Weights of a small mixture-of-experts language model, trained from scratch on English Wikipedia.
Experts: 32 SwiGLU neurons an expert, a shared expert of 64 neurons.
Training: a variant of Muon for the experts, 670M tokens, 4482 steps.
Below are experts of layer 6 (counted from 0) of a mixture-of-experts language model. Rows are named router (the router's row for the expert), gate (a neuron's input weights, with its number), up (a neuron's input weights, with its number) and show model dimensions 0-127. Each number is 128 + 32 x the weight over its row's rms, rounded and kept within 0 to 255. Numbers have three digits each.
Before each expert's rows: a language model's description of what the expert responds to. This comes from a sample of Wikipedia text that the model never trained on.

# expert 18
It responds to: Leading digits of numbers. First digit of a number after a space, parenthesis or dollar sign in tables, dates and ISBNs, such as 978-, 800, 500,000.
router:134107143133092086130168182125132067169093125136105097126152071158167131086158084153123076099172075166124101118081143099138116080069147119148165132153140143162127110116127110128074129181112152101145135120111127141114109169176182081147116106084140113183139116166108169135082068134121116092126096092113185127141188085101170125173206120080149168135102112123078103179120183088079098171125
gate0:132143106128083041161141163133129090116068114054130107157007203108077145109113122100142101186119098142103097128130139104152085150174127165119085102130131146157106114096089082084146085096133167164104128117126154120136188185175174151082151116125133096116134120130108164110102120204103090143137160149111156143087103103125189142147139136177115169156080119144136105128148103089141131146129
up0:106122095092146193114109104211143132142143139137141096135165129129169092151135199072087118117090129148115136148176153188090185150064159146139147137111113149107089165120167089157121152125083086140134114091142140073174085058114127143145091175112143118142139102120172108152163079120173133152132117130142126149141108137112144100131099155066094048110136110094145188139076122190083116051116
gate1:119091090133130110150094114156126167168106103129139108171088108161094084127192125123178121127103176188109123124106114049091126165056176209179141150070164168175117093122119089150124140100137116165146147100148119139081098151120223063117049073074131141113157079118160099135157142156114146115115101126078156104134119135159091131120138137131114143133111140089103082104143134147121112072110
up1:147164119093123162094131110137109190140073067172106117141151125151094094143155112166121172102124200184083107113170058141173091167063145172107152122163122094155069136151174146123145112153104167139106098128131099124090153143169144075105070174164093156105103127150117144170136175138148118094197095141144147142103130140151091109127087158103143112120207161151170115141058131155089095087128
gate2:151166163153155070176187098122123117134110131101166178161178121139139075087116122168144180110108133118102102101153126105125102123137075108084156131119143163127148099122107184135162149094101156144078099098143120093163083136153114135085155112125125145143154118100157034094154154161132071103096146083108122171032135136116101159126119063108167178129128151164095031126113122122081151132072
up2:141168156186107080157094146105117139101097122085133110145142138153148055108118139165118154159093161177085102120134133109064120136090134110120221101152131124090154089116124094138176172154129127129101140102140126092136116170142121122135146112158129148100126108154166136105155188072123084114140127061111124096093117093107111122126136138173121212097134142133167058121155127103106019071044
gate3:164094132094183144145096141152140125104085087093181114087127139156129157090176120154196122144174103158155115068109091191113127156080128135086125165137053090082095153155118122103081139166078139075169102102149120130168141139103154174128162063079147093181183185150097154124113124100103100180148132175136132072149133131099124139102128146093132064145143149154115184162104130089080126117134
up3:121081109105130157123104149185071128116105151160190065142077112150158111100152105147119144115130136113095127132180177157120135067105115147132106162123141114127106103181143112174078136154149177101112089144181113188121194123088101169152076032058146163141086208102140152103093107108132079138153100158158134145147126160157149141147166111108146078138164144113094073143128126102186111149148
gate4:131143148142082122178135122055103132152149121140101134113139123108093099155099112199092180163148087053162068139093139092095143137127089165187219150113107091193192142149073130162109125141101143140136119149141137118123099165136119173119118102126075144104109132060044144124158085093094050167128112099101156087150186111116115112131122095130131130145098088102122153146124128112184147156140
up4:118123128097100086162102159094121144143191108154141153090118144107073086142148129154104157055112091125114110103160111046116151122133124154162156108070147108148156133118067131165135115211107061090131091144106109094098085146120198104186124136098048099166124151035109111167143057154090159124152134124131107109150166100136142101117159096078124104172115127128146100130089105137163168122121
gate5:129120126125129150162165123101148184148122095189125134114125150110124125153167118129121072127085101163177105157142114084189153094133128124178077125193160081140139132103117147136111119173159072130121087113111115094147154158042080119079110149147095134219142099171084113109144129104099143089123124117128169170183143124137084086106126168121093154194075099170095156158085073097068169140144
up5:120170138150183122128153122148165135165128088163144124121114148067103118088156156119072089075130175095199129126111149117176116118143162117123080173156138174103155133129124110112150110176134117153142102140158075115198077154074136115087151204149150112184123121061082119113130128114132123131132130149112193124184157118105111102117112143100110181209070124184065140113121112135083176180092
gate6:071126118143108111077151094128148108149149122166145089157164124126090133159144139150170076120179117150105122080131125163091120095128204139152166108139153141178153124155132107169037137116077130165206166143147129132146115125117109130128184111152116145104078127123126116102078161101182174060118084141059119154131113163085179155134148132067127105164114094160074095181069139165127153143072
up6:099141165111159092160122109153161153122102179135150147136096129082131136158163086132119090026146154146139106066123126080085058140137194116119146114075091143163138123099096152095099132122091140157158147133110057149160100158174123178127130177094114125100130096121160130119104160135135127217119175130073128123103149148073157090151068150100125085112116080161111128051104100170148157114092
gate7:176147156178163111134169140177145130090119092171119137113090116118118114143130154153134070132107115112096131105087128133098160112082104100093077160128106025183135148097125136147150114177151171160162048106105161087127153052095110132091120121121163137146135169102113033149124047089113117097095092149161110173103143163137075121191130172128115129123117159134124154128131081091109170093136
up7:205116141127166115154149140156177186123067112205094107181074102130135120128160168168101128152116184162083133100146134167121163147115079103147089107084093083097094153069126118138089098127134098189134038132166161126132164076114147141124074143109129136127105195100135098125090089098137167089112111179147138130174139156154123111121126141111114133169152172142156134166063111107186121105138

# expert 34
It responds to: Sentence and heading ends. Sentence-final periods, closing == of section headings like ==Reception==, and the line break after a title or heading.
router:120130097127148149116091116114014183143080117181153174089138179126081078136149155143153163110088208152129078174164161102137074120131124127137095054109107119150141100158130100133173143114138144130082132180099160144160130150088088160133187129120103138090156149152164117128188109149086083109071115170168103191107110106126184135150119098166129113140108115160092133167156081133134107143113
gate0:105108166184079143174107128191126158133104123142117149129088134093085073218139126074143167213141146153158151132156076174095119124114127087113137139148178122139165093120143088177118145047069163150154129153079140125161117138140084134100143085172143138079113138160112128135148184134148119159089138132144149156135145145119130158109155170200084191122147155136101169129147071123156155069135
up0:110143122141107107103155061167123101159138091165118174115054137061169154101090111071080138119105088089080136092175100129152136136142076128119120069171109084112103166173125149106120156121125113108088092132109127109139136145159147102143136168087104139163136090124131112167152109133034089131129163086167084091149173074157155190095077145142124190144140114060162167160100127137124169092110
gate1:134098148123106108127110126124112174126167064107110150185115114115116133074120141162145128116129128119083147133132174129138147095113154160083133140152114139160198068130121144129121104168150160111072116165125073173152176123110074129163126174133169123102150206162099136104099086160105050105136097202102134088141146048193094111128217148147085115159162109153097143161188099118144103111099
up1:121162148103155159115140119123173144124184122125098122094118120141135167136121093082048109119146134168167096116129123096163124143109078107120170169104125178070076182147133077122157151134094119168138128106147126131133107149140158132126132102148138128127102097148147127090172197108181170191163187092123162104090146207087120117164010151117146176069099167093108119122123151132105144178180
gate2:136147126106155093145112127130081112098086112148153140131126188182104088151140109170173165158119138122120186164180102130132165165094085149138098071134116102124157114113138117074173138168150102148136117136078200092237164141106123190133102116172135118115176118137187131169161102088135110123073160103200110145193149118117132125137124086192144132119124107161125068152094155115076138159091
up2:117099112208102120133164120143148107169105170137170113081122105077178157131092157126170110120157126122145120057118151164098109147116079144130175115159162128093158134168132120132120157075114133135144140183129096126025115118138131136151155143093148169140075113110136174060128123176130138104191131119116099145098086067132115134134125134121075123141123171081105166155190211196171159081142
gate3:141115179177111151147128183099136152077132138118159159124178132152097120096150158190098129063079118126139129157123133082097133089118145111129123116112108145147127141144172141202169083165047164078126146121153137157104130115139130134140121167145141154132156153074183099160133091144076059125185109189096109094080130149149135101135139095055192144100125109050087193117164121139145120088151
up3:131146094122122127098183136143117108166126158152123126136103145122173140119136163112171141147189079144062146090157102164157147179143073113122121192133189089062138119102110113134106180082157139154142147178051111106157173138168131133153147174113102157146135092160096160115143168103140194112063074083176081138171132101091171140139163094144108099152134070126179088152109158092166133175141
gate4:175099149191144140173126147103122092056076142113130148096107148067154120137112130130193138105088094068133165129114116144137139123123077205163149099127163052072149156118100202143169134133094141161147172147109145109100107154114123101118102121121074143070149107168149118143139100215160116105141147188084064166099155132166138134115133081151117152132105106101116158185097124094144085098126
up4:160119149182147121127120196119101115075096121097107167124051120102129130109110127112116112083069114048114144162133136153124168128108086177145111095138202084129145147131080156178168146162125118164144144131115152159097087164113105086127112107119045105112125116144153093164177097194191133090152134182070093140073115136149140150157144054139114130100095108064127126146089105076144117115126
gate5:127094145095117084116048147132122138076141113087178180086159125154052150117117061151111120133122161163137131130034111112130113142119116117114153137152090160114183139138127137108181179171120140108156146122134165097017197173097121083120149082133154135072150176123075120122167100117147095136171071146139147117093102103115146112132107132119127099106100154148142121096109095190140085101086
up5:171147174156139164116200147164125146087113101165114149092117111147116140153036174068126154155106140062139126101175160120134188130055081162128128141141082094156116134142111141190098093128066153107099142097096124116204081096114115121133111116168128137116159175062120142124134122127070126130139127120131137086101093154082131150149157155057112174086155074143100071162145145100121111109151
gate6:136091108133094163160112112108127148101133098147082113111081149143069136089091086178071106103064116178112100143148125094175134139135143145133118144165095158069165135171153142204139046078056092149131139138154111180142098148167048154075098135126077139126146165175112090139117170128096126056129065187091109142113112105149125099133157141080118104135174123100139119101096130140140122124109
up6:111104131123100152153091125111149185111162071162097095107087154139069153144111132152064071153123132097091085126117153105190094130110135125100118139186104062149172097137126078167135106070119082176099152121141104169133141091113051195089129165121125124103136187214116071148133141099106113138082132194119129125161142133117075123126102112161155097162112111174095168064124122128099113129106
gate7:065158154128139123128155140119118137180145055160193114144137141102084108109098144092207119078122090161117087186118123129216145107141155179136149112110069174082154145115144117123098169154133068140154157130090128118156163202147135122148165142163105104117174174152131090076108136159089134140100158054174133162122154150133097105122157182075098100135086151161125136148085149142090137158113
up7:152158160094163157115157208115187154122141130069150137157121067104206195115192146131070158146150123123163175088151131071140116154200116132116102130157154123138161156123119128114164094139150094136126058171127120140115109096119126157167118162122125060152128103135104192134143146110175114110101102129105084058135132156083141090122166097143167141153159098124100110159177162055121152150159

# expert 31
It responds to: Full stops. Sentence-ending periods and abbreviation dots such as No., Sgt., Mt., plus decimal points in coordinates.
router:124118158080115145092122072081141133166118118101096148104175139140105152120186154095143150094151147135133113133179185095144175151080138149105065114158082143145124146114089101171153152087101092138100167140079056166143171169130087134194165080145143106131161084124172100180124061103142155119108118120145151105109135075132178068119092091063178128064128151093141133086162144126131092162111
gate0:072120113150120143080135168171160143182144100109118142120061123095088130128160113135098096136107114119111182096171128133127173118133159126132163061151085129139116097169096090198155143155150095111165144101173044181147153070121119140132155162109087133155126126178126105177109077156120090151124158155211084118127216180129131136136147142161064126142162135175118130127149160127148187168149
up0:117195167110113074189072148105153136095107132138109151101177081074149148163144160101164186141086163126133117121116103158107138166080118149180101152112175176076189153088117150041144152087141113150104076150143188109100100147063128110137125126156155095133104169111131137124126129132173138132128108133144126119100105119153135092087158067125159130138113175203199139146124131074119068144103
gate1:117159098127080173172138102079125153137107147088105113144144119061146167126186134118174124204191105173090161086097113126087060178105135189121129134149075078136099150144119124070130118109107125123148134104155056088151126139132154137151146121126126192123165130132148140170120121144176148189117208129167155084129175155147122128079126093205167143180140129087116150152103134143134174147105
up1:133098135132138171107118160162095110087103146166093042170106115169083163209130128183135124166132156176160139139034123112134063060130103103157087136097101165123065146154144103148168159160116149102080117128160128163112118075089117138130158080168173099133107141092106134170097126071099133127154078098144101130086182102140155145149121087093137173101157116125129115183141145122143158155087
gate2:144123108166100140082138099140073122109144097174167151121155124052060180111132133130137136147131163114149158095114081101096112129132168197209044082145127085098046117134132115144151125144166131113094148152090106142157117092108117126133100121145124142123131110140147177105158079113112149115081094084204052136145162118122143128148127132099125151094095114046127167174131195097141126111081
up2:102132121111119087150110146147124104101222104122064119106134137134185136111161107125087063112134087152182136078160179164150149130119139132121093154156143113146205144132105139117140154126055169176153087141141179154163132162101137113181143127130109093132083106172181056128177170155145099152154149144035106149120079098143130132083162131132098111132096182159173127122154148163131084104167
gate3:136134139164175094124131134165087119167092126174175190181144151111137115112164131123083119094127150142119067152121144065104148079155095097197113137165120110121117099132128147113121176112151075078112065161088092159143104159084173133145115096150127090128109138047056107187105115122082091164144099127143090128179166114120126128141142120064143156116085103133113069069165141138090070143094
up3:194082078158112140141101202119154123096098115137130098117156115054199152185147115180123060073114082133117094170146162188137177180081108114144164122064126141088105110103154127100153181073163122140179085138093103092100157087112122155168129140092100119109105099099115154116120163145159137089138100096116082141146084098077146166122145158168091113128138081097129136137151113099132096127088
gate4:120153097110141177144114103072125111160096114165157140126173145162158215090135144204153086092086140156136150131131108142186092109122127083141148068100132152119163112145215115108156173107145159131155127120170075191098134177143065143117175134142161140086179125179075131092100117146091121166104081093177067155154155148068113141106141179158136153115140138143113125158121172126139118161103
up4:137136169113156105147075164120106126144163138119155200079130098136166081137138130070127162161148128114086091123104158123123180162088126140143139182127112144099111105090066163119177061155124104102132155040082142048188122133084140076162131130125130179127136121115132098175116118172131142158124163177114166128076085144146203100109174083075159141141136124095119157122165105160125152124185
gate5:126097174151111149102154087102104094084130119130101169085124176106121159158159134113063182125101184105121075129176142137065126129107154184179136126166096141105102169093098145134079169168110124157105133120089133153059134107169076107124161215170163113095144138121146129132151146163107074126150147151161158130141065088106146128106169146100172153062101149170149142179107158117128138150051
up5:158130105119155105207126141157159166173157102122143132142147099115154151109161109110154102166123083131106074100074127144147136126100097117133159109091117126144134116138122113148184128112140131124169113122143131103108136130116202173096072127150065143100099163164053118157100087129186130101151080146071133173135102178133133116122180113174114087210163117087122135105097042216127115121202
gate6:159192130116156123143090106128152132121105143114104119151184124106161138090100089147153127126201140122098083137121158133125136152080137083180153118197078157175123122132136126115172149149161084103090185163190110076168173189126131105074129090101096159097085110108098127143092149110126109167202079116119127060091183091156145134177134108159105113135083136143082089134141195131080109155147
up6:110091093138164144129104081136154064123131138101127133115116162137060118122142110123092100175085168096141146110113105121101145078149131199103105195060174160103133117143156116105103158147133158133098056111144165132173111070095086181156135131118203155171112106110181089149176156146154122100142117130144162152173040176113120142107073159084147161145157156126125167079080093144133099131114
gate7:097127095128132127158147130138088141143122123178110162130134215156105089128124111122114185178191130102126076112126170161063094175127114104116151122131119100181114091135095156102105120145164126129126120156128105080131183155165147186157194155149075138122163175068080129119070133085099129160136142106109161161130155137113082029150123118160162056154168143130166135146085096103169159168157
up7:119071135120143195065143127129151163096146133114122108106127132162159090148076112165137153164151076103139122127122123110193102114154193071133147146118081161130149138095176151093068076105219147131113154120076166126113095077105127117091187113124066118148169170168145124121132184139072143125095145170110136168135081152148113121198152149157174147103147150137105134120115089069103090158170

# expert 9
It responds to: Derivational suffix pieces. Word-ending suffix pieces like -ing, -ed, -ated, -ible, -ent that complete a longer word, as in grieving, ineligible, proficient.
router:103151130086138112118110061092101066137121093171084179177146160112151107158162188088130100147154121161121145127115108150078110139114182087125166113138103090099172119111103148113165130208116219119157087110094131108092123092140071147122097131105134135068112112112145118145160091131130141123132113153137044104099163168183161183143086164077162167107146175124164143127178143130095186157132
gate0:168147120130078113140174141130046133128074140160162145169084095091079131111119173165138052131159144132094183176067071150186110110073161089166105097118109135198153151138138102151170110187134185120061090124151130095101070102127150129129129133100194087135143149109118145114116121090131142091113088139140122149114094145083155157072130132078097120086089154126135170151133131133139115169086
up0:159122194170140110113114082091123075063158136117093142175140099141109097165131160147112146182112110129177105156081107053122104138154125185081106105051153142164151110162121151178078160138156091163124195106118151139136111114101097127182175100117132139107131169158141082079128148134116143124114167120137108117146139094138096118129117119042124055150151065167150135139110083142147144081201
gate1:132172148137164080098089131077125121114177154127164085046159094076120104111118168129134076086144187103100153152151118081171149095098185105090126122110141088103086107105140196118201139200137136091104128124129146099051169125080098150123107133117135114103105106087102099155121112102120109175088126143150112163108084122143150160068147148107052188128145131146111173143171157109106160153139
up1:108135055104141076126160097100149105097074113122133167146071109164130196163144128105177151108172138166088072105106175114152215185145107070137131154123157112136165110102134132138112127077190133115111139187120115153171118092143095146107156101190159149155136075073103146169164108166143119147134139198103151118128091101118168124111087093144101155144128086070115148103173109138076158098142
gate2:081176124081074146193144076102090110093119139138136160143112119148101136132184188172169131134153142157157173137122104094121133155122171137169146113113108060121121146177108122034172118107123100177103127116130077092109110153106133173082160121092126048117169103152128132183164161177092114187102205159131073147122119135104153154092112084140131120139123182086143076147110111118115160143130
up2:105156085086121125097110059051130126076120147163124146103132214119096157150118160095100118071143085186150132132092164124113184189176130144116186105124162090097179109128160133119143111184146157098158149122170114081096155149137141173122141080090160112115148173101085128140102181127112110157120142162146063131060163127106102180080108094177141149144134140128115153145186138138107100175117
gate3:102125127167141131147108057105118173083058111127132106122099178142131088149130124154189110130110180117114134086200124144170117132125150072151092194174111125135157154201106087140090115183152116122142149171165155135119149082106140158079096161102107067144109094110159171092115115143160141165149098076175111086091156145153059167126123099102170112187134139173127171122121091115093189112116
up3:124090130092165049110100074119114133153080140156136129135106148133189105125075143155046168172153147124124108113095138088155125129109165123117146148111136157158093209136127182092135143140112121135153207145146109129106136087150128093068139129110150120097085101129169159133069117104124077114095130144162097148096152112073143105167098174168208089199166172163109118151162166130147181159119
gate4:156123110132104106103131149179110163112178124185166102145108116107100149112128118165094115109078174142131126115125105137124140092123149110139129184101136074142064155134122139072145168142182164131073152155165099106125075129083080113058147113172148137097120016131154140135132120127106103153082103136140071145151142104134117140061088098185054151129135137119158215179116099087083114156142
up4:141142048149123126179102095155042091113143118109148127113086148125106050147133119120133091149089137124152107107159112104080112145091140085136112093122124158060187115129137176196156144111138065230103104154061128113130116140074166099116146163163169146139069144125113130124126125123198169119089112125071140182149149116183111141156160121138189147130122140137148128096120109168142080123113
gate5:139101113141138122182130074106092145166129142138106136145079152139110144183138107150155071137138160131117155083166131108140105190140180060146070146166046093124135136197153127122085171128076130098121117100175111125127107095128146162128121077105059125137116189141114099110140141143131112169177103115083097121126145100147108147125155172108178126107163074141083137190085147104020156160121
up5:129062130133112126129111074145181099076132103140122118121142132109099185128176092155105086106164113117180080180072095133136138158151089202117159168082141125145177109119124126131074120163094126159147122175088102195146039093127109117137141120116174134174118087133150119093140091127172175111092124111097099132142126156119066134123098097107122145172220126106136159156116082188119103139070
gate6:161070170125165164166133151161132110124124149143157121106163106121139153149193100054159125113121135137122122080123107115130128113128074123202123113112159087147137128214139096134198138161080136106129136129144138124116147125154127174133082175162168186176115180090123135111165146118221132147116126116166133122171119160181177168106158163132080160086091071119133101169179114090058102138148
up6:000112113105173109123131123152130115111170129100135141124080098112117141095146123088140096104113127149166150127161127111143091155186118146123116139157193150099176117178099120182144129111137183147120123072118138138179093144136156167104059220107198121131135134132125112127120149093122132074076139141117091118128105092154199137142111172137175195123111052141101159161139099127111132099085
gate7:094131086117095222123152123128158122131074072197125103067130108106147144093166146092087166115108102123113126095164144128098124109118128120099142091134107182144111132112147100041136094155167094165094177142142146090166098066155075113077063162183136146145148115106088120098151139116152113128162107129187100130065092107107127186127176127109120085137112173117128157082151098073156170154131
up7:140125123201083065132097126108116170130120114116144110185079141118131123115114120161121095145181131097140125153150147104138149068122147107106113088163108160108103077141100140111112157121148185145159112143135028112151070147118124084169163126107198136157167097190136098120136173134126088134098145139167148110162102144077130212131123109174137143058171074138103144102059181062138108128148

# expert 8
It responds to: Adjective and verb suffixes. Word-final derivational suffixes completing adjectives and participles, such as -ical in Statistical, -ous, -ated, -ative, -ention, often before and, to.
router:160090207101086095123058109088154098138177096167123139155138145128167166067165132089100161155130069194146139177143168096095118107162185122152123144160174093151099180127134060135141141153169163083118122128130180174120160119130124134129098110144133140145126100115116123164092103150155109097106154172106057127115170133170071143088081092100110145069136161090176148112168169121166144145153
gate0:154155180122075159148219137131142124120113135172112078153106184121097137099119098133100148155163087140148143106148159178160125158141139174164168101147132092114146150189119160104139164130083146121097124167143182124097093144099061095063169123132122078149119107169124120168146169114124126110083080121167058155120121146096147190158108129208096087115159118145093172176119137074176117089149
up0:087138101098097141140143109142068143125083076149100121139127181118131112159109251140171138097104153135116137116161113204144137136123149214123118141104153082116141110134096116076166089101166079076200109155133187123132199126131166132112149181139101104139137101127158108126136130100175109090164133123151159142123175172132109105097123110093177121086193167161083153120110159084139153100123
gate1:154131167139126108075093110141131112133157136160136150107119129076151124170098182098085104149147103154097192167111192143063117071087113165152124127170070090090103127123070130175152115165080214103145142127182116112158159122156102114095150151111146152183088127160072163135116139074044158149113136146101129128167140122115145174120156086101088177146114163170154195133143131099128160114152
up1:142177167108170108134118094126114063106122148185100083106117131113150140140140110127067041117096134104154135122081140111112138094095101128061120094111156125159084082148112151123173084083153150136135122094092097089109064101094169092141088052084106114125172134132123153239148095156126120099134174183166121145097126155130091150103141147112120132109123125167096113109145159122102159220138
gate2:127134120123113132137135134095123092124161132118152130158071151164183128110099075181163159154166142113139122106107103131096158118159178128171087116065194100192170077148145047089164134094144140127132134168176110139178145136102106125153130149138097187156193144117136181156185119127107146147167142122105048104094088085117089082172159070099117079134130124113139127160139182075179107130148
up2:088143114107101103145087107101108146144116131183150148076061079118107138105118126131122110099112170104126101102069116121031150097115134121135116067118201172118152152170090145123131128130150110121085121145153133115180128147082153068090101100181156112238115102113137131163111143110131151141157114173149079126098113096173103160135109082152096082140137143146224169088174172115127135125108
gate3:114135184123122119121115073157094134094169107133090128089021095166126097132154143136071178164081170155119143132145126103091084134175134166126114156121162082124153099152169071098149146139162160099105118156118127106155126112139171097121135185153122083150099082099098161137092067158082151155071081137104108174113159136095081152110164144170119149113129116187118065104188090184134120162114
up3:101121093140151130147158114112082090090133109086071135080173138125148111172092122116124142086137187139119083064097108082114084117109142155136100190196164131138164112147098085112061204121101119178132101148114150099119124144148149117157149119143090166145156094181170067058172126105079151155128150102056153144139063138099150060155192145113090106111135099143135108135111149128136166114137
gate4:119145153197131101208178145138147195085174099175121158113120165146109142133130151158206120130054141157126117166141168102130130129151134117152139099118150135160109124156215160118161071196104076140079131096152121139184146130135105147117145118100128106131102132123178172156107130141131120112086166170160120166153125099114104146048128145097116184098166187122137175190156114106082168129141
up4:070095183123164105142163103137152140141134112092154114109094117152151103100090159113171152126130177150119137134116158101113184137149219080157103136159106170125030115151133152164140138157158181133096094176057130087134144140171171136090071086065099110095144133107141149112130144172088138170172180129145127103176158118123074196048132130163136149113131088125112127146115140096130156114164
gate5:192114203140127143124097176138129129114151137181122155136044182089121184095105075136158110133128131162108132096095185089111038133169157148173075136099118152150158113155127132095105111157133176132129101152146141115187119176123125156173110139159139119142134172113113153178107099150143109209172091119185098093096140100083140084126172089141135115095129081130164133165139148135099080164178
up5:130184156119104160156213112106079118183084093148139178132147101142107104142132115139058198171161105104128126179097101185146169136147131110144096170099146098152152145096081115166132139103129141110072149144141077139146117111127117177102171158114069082107119122131135139118180156100136158090076206103088141160141139162169153168135168168153090127149089124121140104076148101092187140094070
gate6:087164111103176055093079142184145118111155128075166110145044128100127180133132109194138102164089156138167159107092125105115124136082144103145115154170161132139135101107202083174105124071149152153124180152125105191183117087154167173107120114185138070156122101081153129157120139155131118151082154081128076138145143147126111182158182098135130095135154149165128092102117101095174147145124
up6:122128101157122160059131105132119193151083128121131134065189099128160106147123118126096152064193166125135143145071164157123167119091085152131122124043099193124131150148072126144181112142133133128117098194086074133152153154190103125085084126145147175066066133127058109172135160133103145073166117123114120098154114123122107150142123124128111132097186173088137154100097125080121142117094
gate7:102168153139077149065177066111112124136100125101096109168145134101097142119128115105104149167110079120162170104127152098164134100156102081164144130099110147068119173189125101077093141163116126091149165155112139179126130139157165110112099112168142145087134100068118170113149067159130124131047085158188133179180098062117178151107105148121068126148158148106139150123134108071163132139051
up7:142167078125125115113115169136165188176110130089063149135084088157115134128126100133136111134116069148122147185124068120163125146129106139092101208137124074045172119142085088165159129123110122144093134102129128127161153134105113116080169148153166126097128179165105186138133110144147121137115151091113169104153145184071175090199132154121125089152145093173154047125099091174097101117182

# expert 6
It responds to: Digits inside numbers. Non-initial digits and separators within years and quantities in census and prose text, such as 1'9'33, 1','190, 1'.'7.
router:135102164131106167101150177130082134131106111169088083164138147067165112094109122119125090112143087136126097183102125084173136199125058150146152073144116134141171132092114113091133136208078129105149133130125176118171152168103128090136151100147161090186129120120100190174107109075149087128119093085132170103099138093059139095167142130101145102128068078119074150175126174087088146160137
gate0:148164129165101144149123179103142145140088087109131156119106163130072153128079148103145100165082110155114157162132044126157130162133028110126122142103105118110163141134183132133140128110073144161088169157144172159141136103133113189115094096174150116184100153164101154075100123052120083127085089077073186170170146144128126080154107162134090109136096113075125153191140169098109129149142
up0:137169097139142102134128156069132144078108086111102092124092149141070118184091171144097113185136101155119113168120063130122023197102071096116112128134108083139140097126177096168104158104197076153109155110161111125133179142145082158152097116120144139118159141152138176120100085062153118138114119102105180124156129088150092129133120089199131130133098145106084145110148138061138116167179
gate1:078131190142152125195139149157160129153116092134117184073143131142129116123185112121139106164134055102177145093126064175083133111086158102159114100163134089171146144117161065104172173134111130147150116140112093150127087179064093090101117064140128128177166087139063110111151129114143043134139160140163124139130071161137144125133157152131085173150143163148126138097056152070133111132120
up1:063084079111088105124158102142094143090197126062101146094090073128129157148084162139108128168174127175127136129167148127115082107119198132098113127135092177124161151100099153102078145077102118106126063204119163170091132085176153157131157158165129111079070118131146162088122107082097154099156139125141076181116116103136149150127135064167106120084112109156097164163157136151119137120078
gate2:092158168175165088129122134153145116168155109124102156158112145145103131174135069164104094121138084112150099132107116154124108131167099108145118159153151142166137030153204144135121129184134109111169072133185175160130127125074123069087115112101118160108094069104134094167173122053169104115136062126170093173116133132126085183108103086166106173147079130135110156131130101150190168118163
up2:125099130120152148132105117079079130128050178097155082195105122159116111106169166121165121124131188153101104099088186148087094100097126127086145100130122109052137200133133090161141134092150137150123157209155115144146131145177173182088148158086141167082123090152130149082158171164138141142121195150104182074112084158082147157115094180090134097125145140151106126093123141105102088123112
gate3:102114162084118152149094149135182157109111191092119147091148103141159110071122067153158090118136143110117193150093129113248188144130105175122131101083067155113121126134130150112174055159103151120120128110145176126195141100099166104119118125125205127091121109092153085099196126110180078168156089145122159118126125155126082171116113126128151129121124076146086102149078152138129111131112
up3:150142163103094112137092118127147134136102135132076086118152132091137106101109112150115116156142125147106170122068086137255156170112147158098145091092059130143140119117071134072168080157094121073111150100169179142202130124144166123074137141211193151132135127118113150144149118134143075176127113113119184143172142110128112130116136133128146117108149115124094114180095206148137096192109
gate4:175179110059125161084146113047107074131133124098087087129146118060171109139138114170113118144098119141134159148097133096158121157139105124145151126128129058065107153116113147129136124170117104128130133121138159089212118163199150155165102151134126108133102089166076137189127159119101076116112213087161155153121136092059118191064062153110146141140097117132119111093118108148129157132164
up4:080167128140190084128139175161196181190133129107172155097116109186117020142115136109155120147168136167159091122160110118099118138144127154131125129124111130170128074175148102125101111060091113159103134127145082171079134172116089067157103099085118153104179154157166140054084126137148155130135104145086170094162112120128076160175157113146122097147119116124085076129096138139116170125093
gate5:165181119160112147119150143087100137148166101072130103147164100102114113062154081165112100124109096121128136151213176095144178159161123083098120119085054162104189100135162151096162100180101135077138116143138138141145128126161183166107104101136172137160115165102125129122096191092128170156147100143106113034096147115135128160117126170091096158110151059161125138188143125077139100088138
up5:146127144161108128116152111137059096127149114177127120212135084075137135065196128167110062084117150077165147172199158127142152125110147107161133067083062150103100150126134104085162124183084137160142126127138118177174124159163105102153091133130098096126128140131157110132140149136136197160133127156145098092159159099082116181123137160114131166075155089176143100169166134099086087091099
gate6:144145107141099131202153109126127138107089142104115173113111131102138148091127076105158099125089088068091147114117175116143106131189156192178161179051131139102152095092133138122121104097164124080143118145100078158145117131150147100097084103082165081121138087113094111108121124175119108113108145068081111145074101123142118173105115050066140108140175059167081061152151079094146126131110
up6:134123120133151102167117165111084093133128117135101139129125144079115069174117160132117142125158064070121136072151136184091103118056170104113083136134117102170117174166136099147131202144183156175073112133085138123159061138126119186115118142147131149130131073178157181153128100191155159155170157174107121133058107128068159168106141145095080185116181111111132150122104153104101083107129
gate7:134114081108147153119103091110108130144132091077135183133118101157128115062138141126210158114092136140096134113155137118095067141141124119175142130148150146150138146119204127065105126109099122114116073135156137151101223136089154045063130090145118107121091086132162126133117134120161112152151117162154232108116131117144122110076100144124138154170142118126124097092149150232148061132161
up7:104145155137091077153152133116160162146162162123167085140112160101114140159112128139097122170174077144118119121122117152132132142123129103067095114157090141139159087136058105205129140184181098163147206112108122126148104109142125192130146150138110149103104194143158179136206175158100137117114140121038027126154124125158100120132136136125047083133109164100099114134078141115147136122087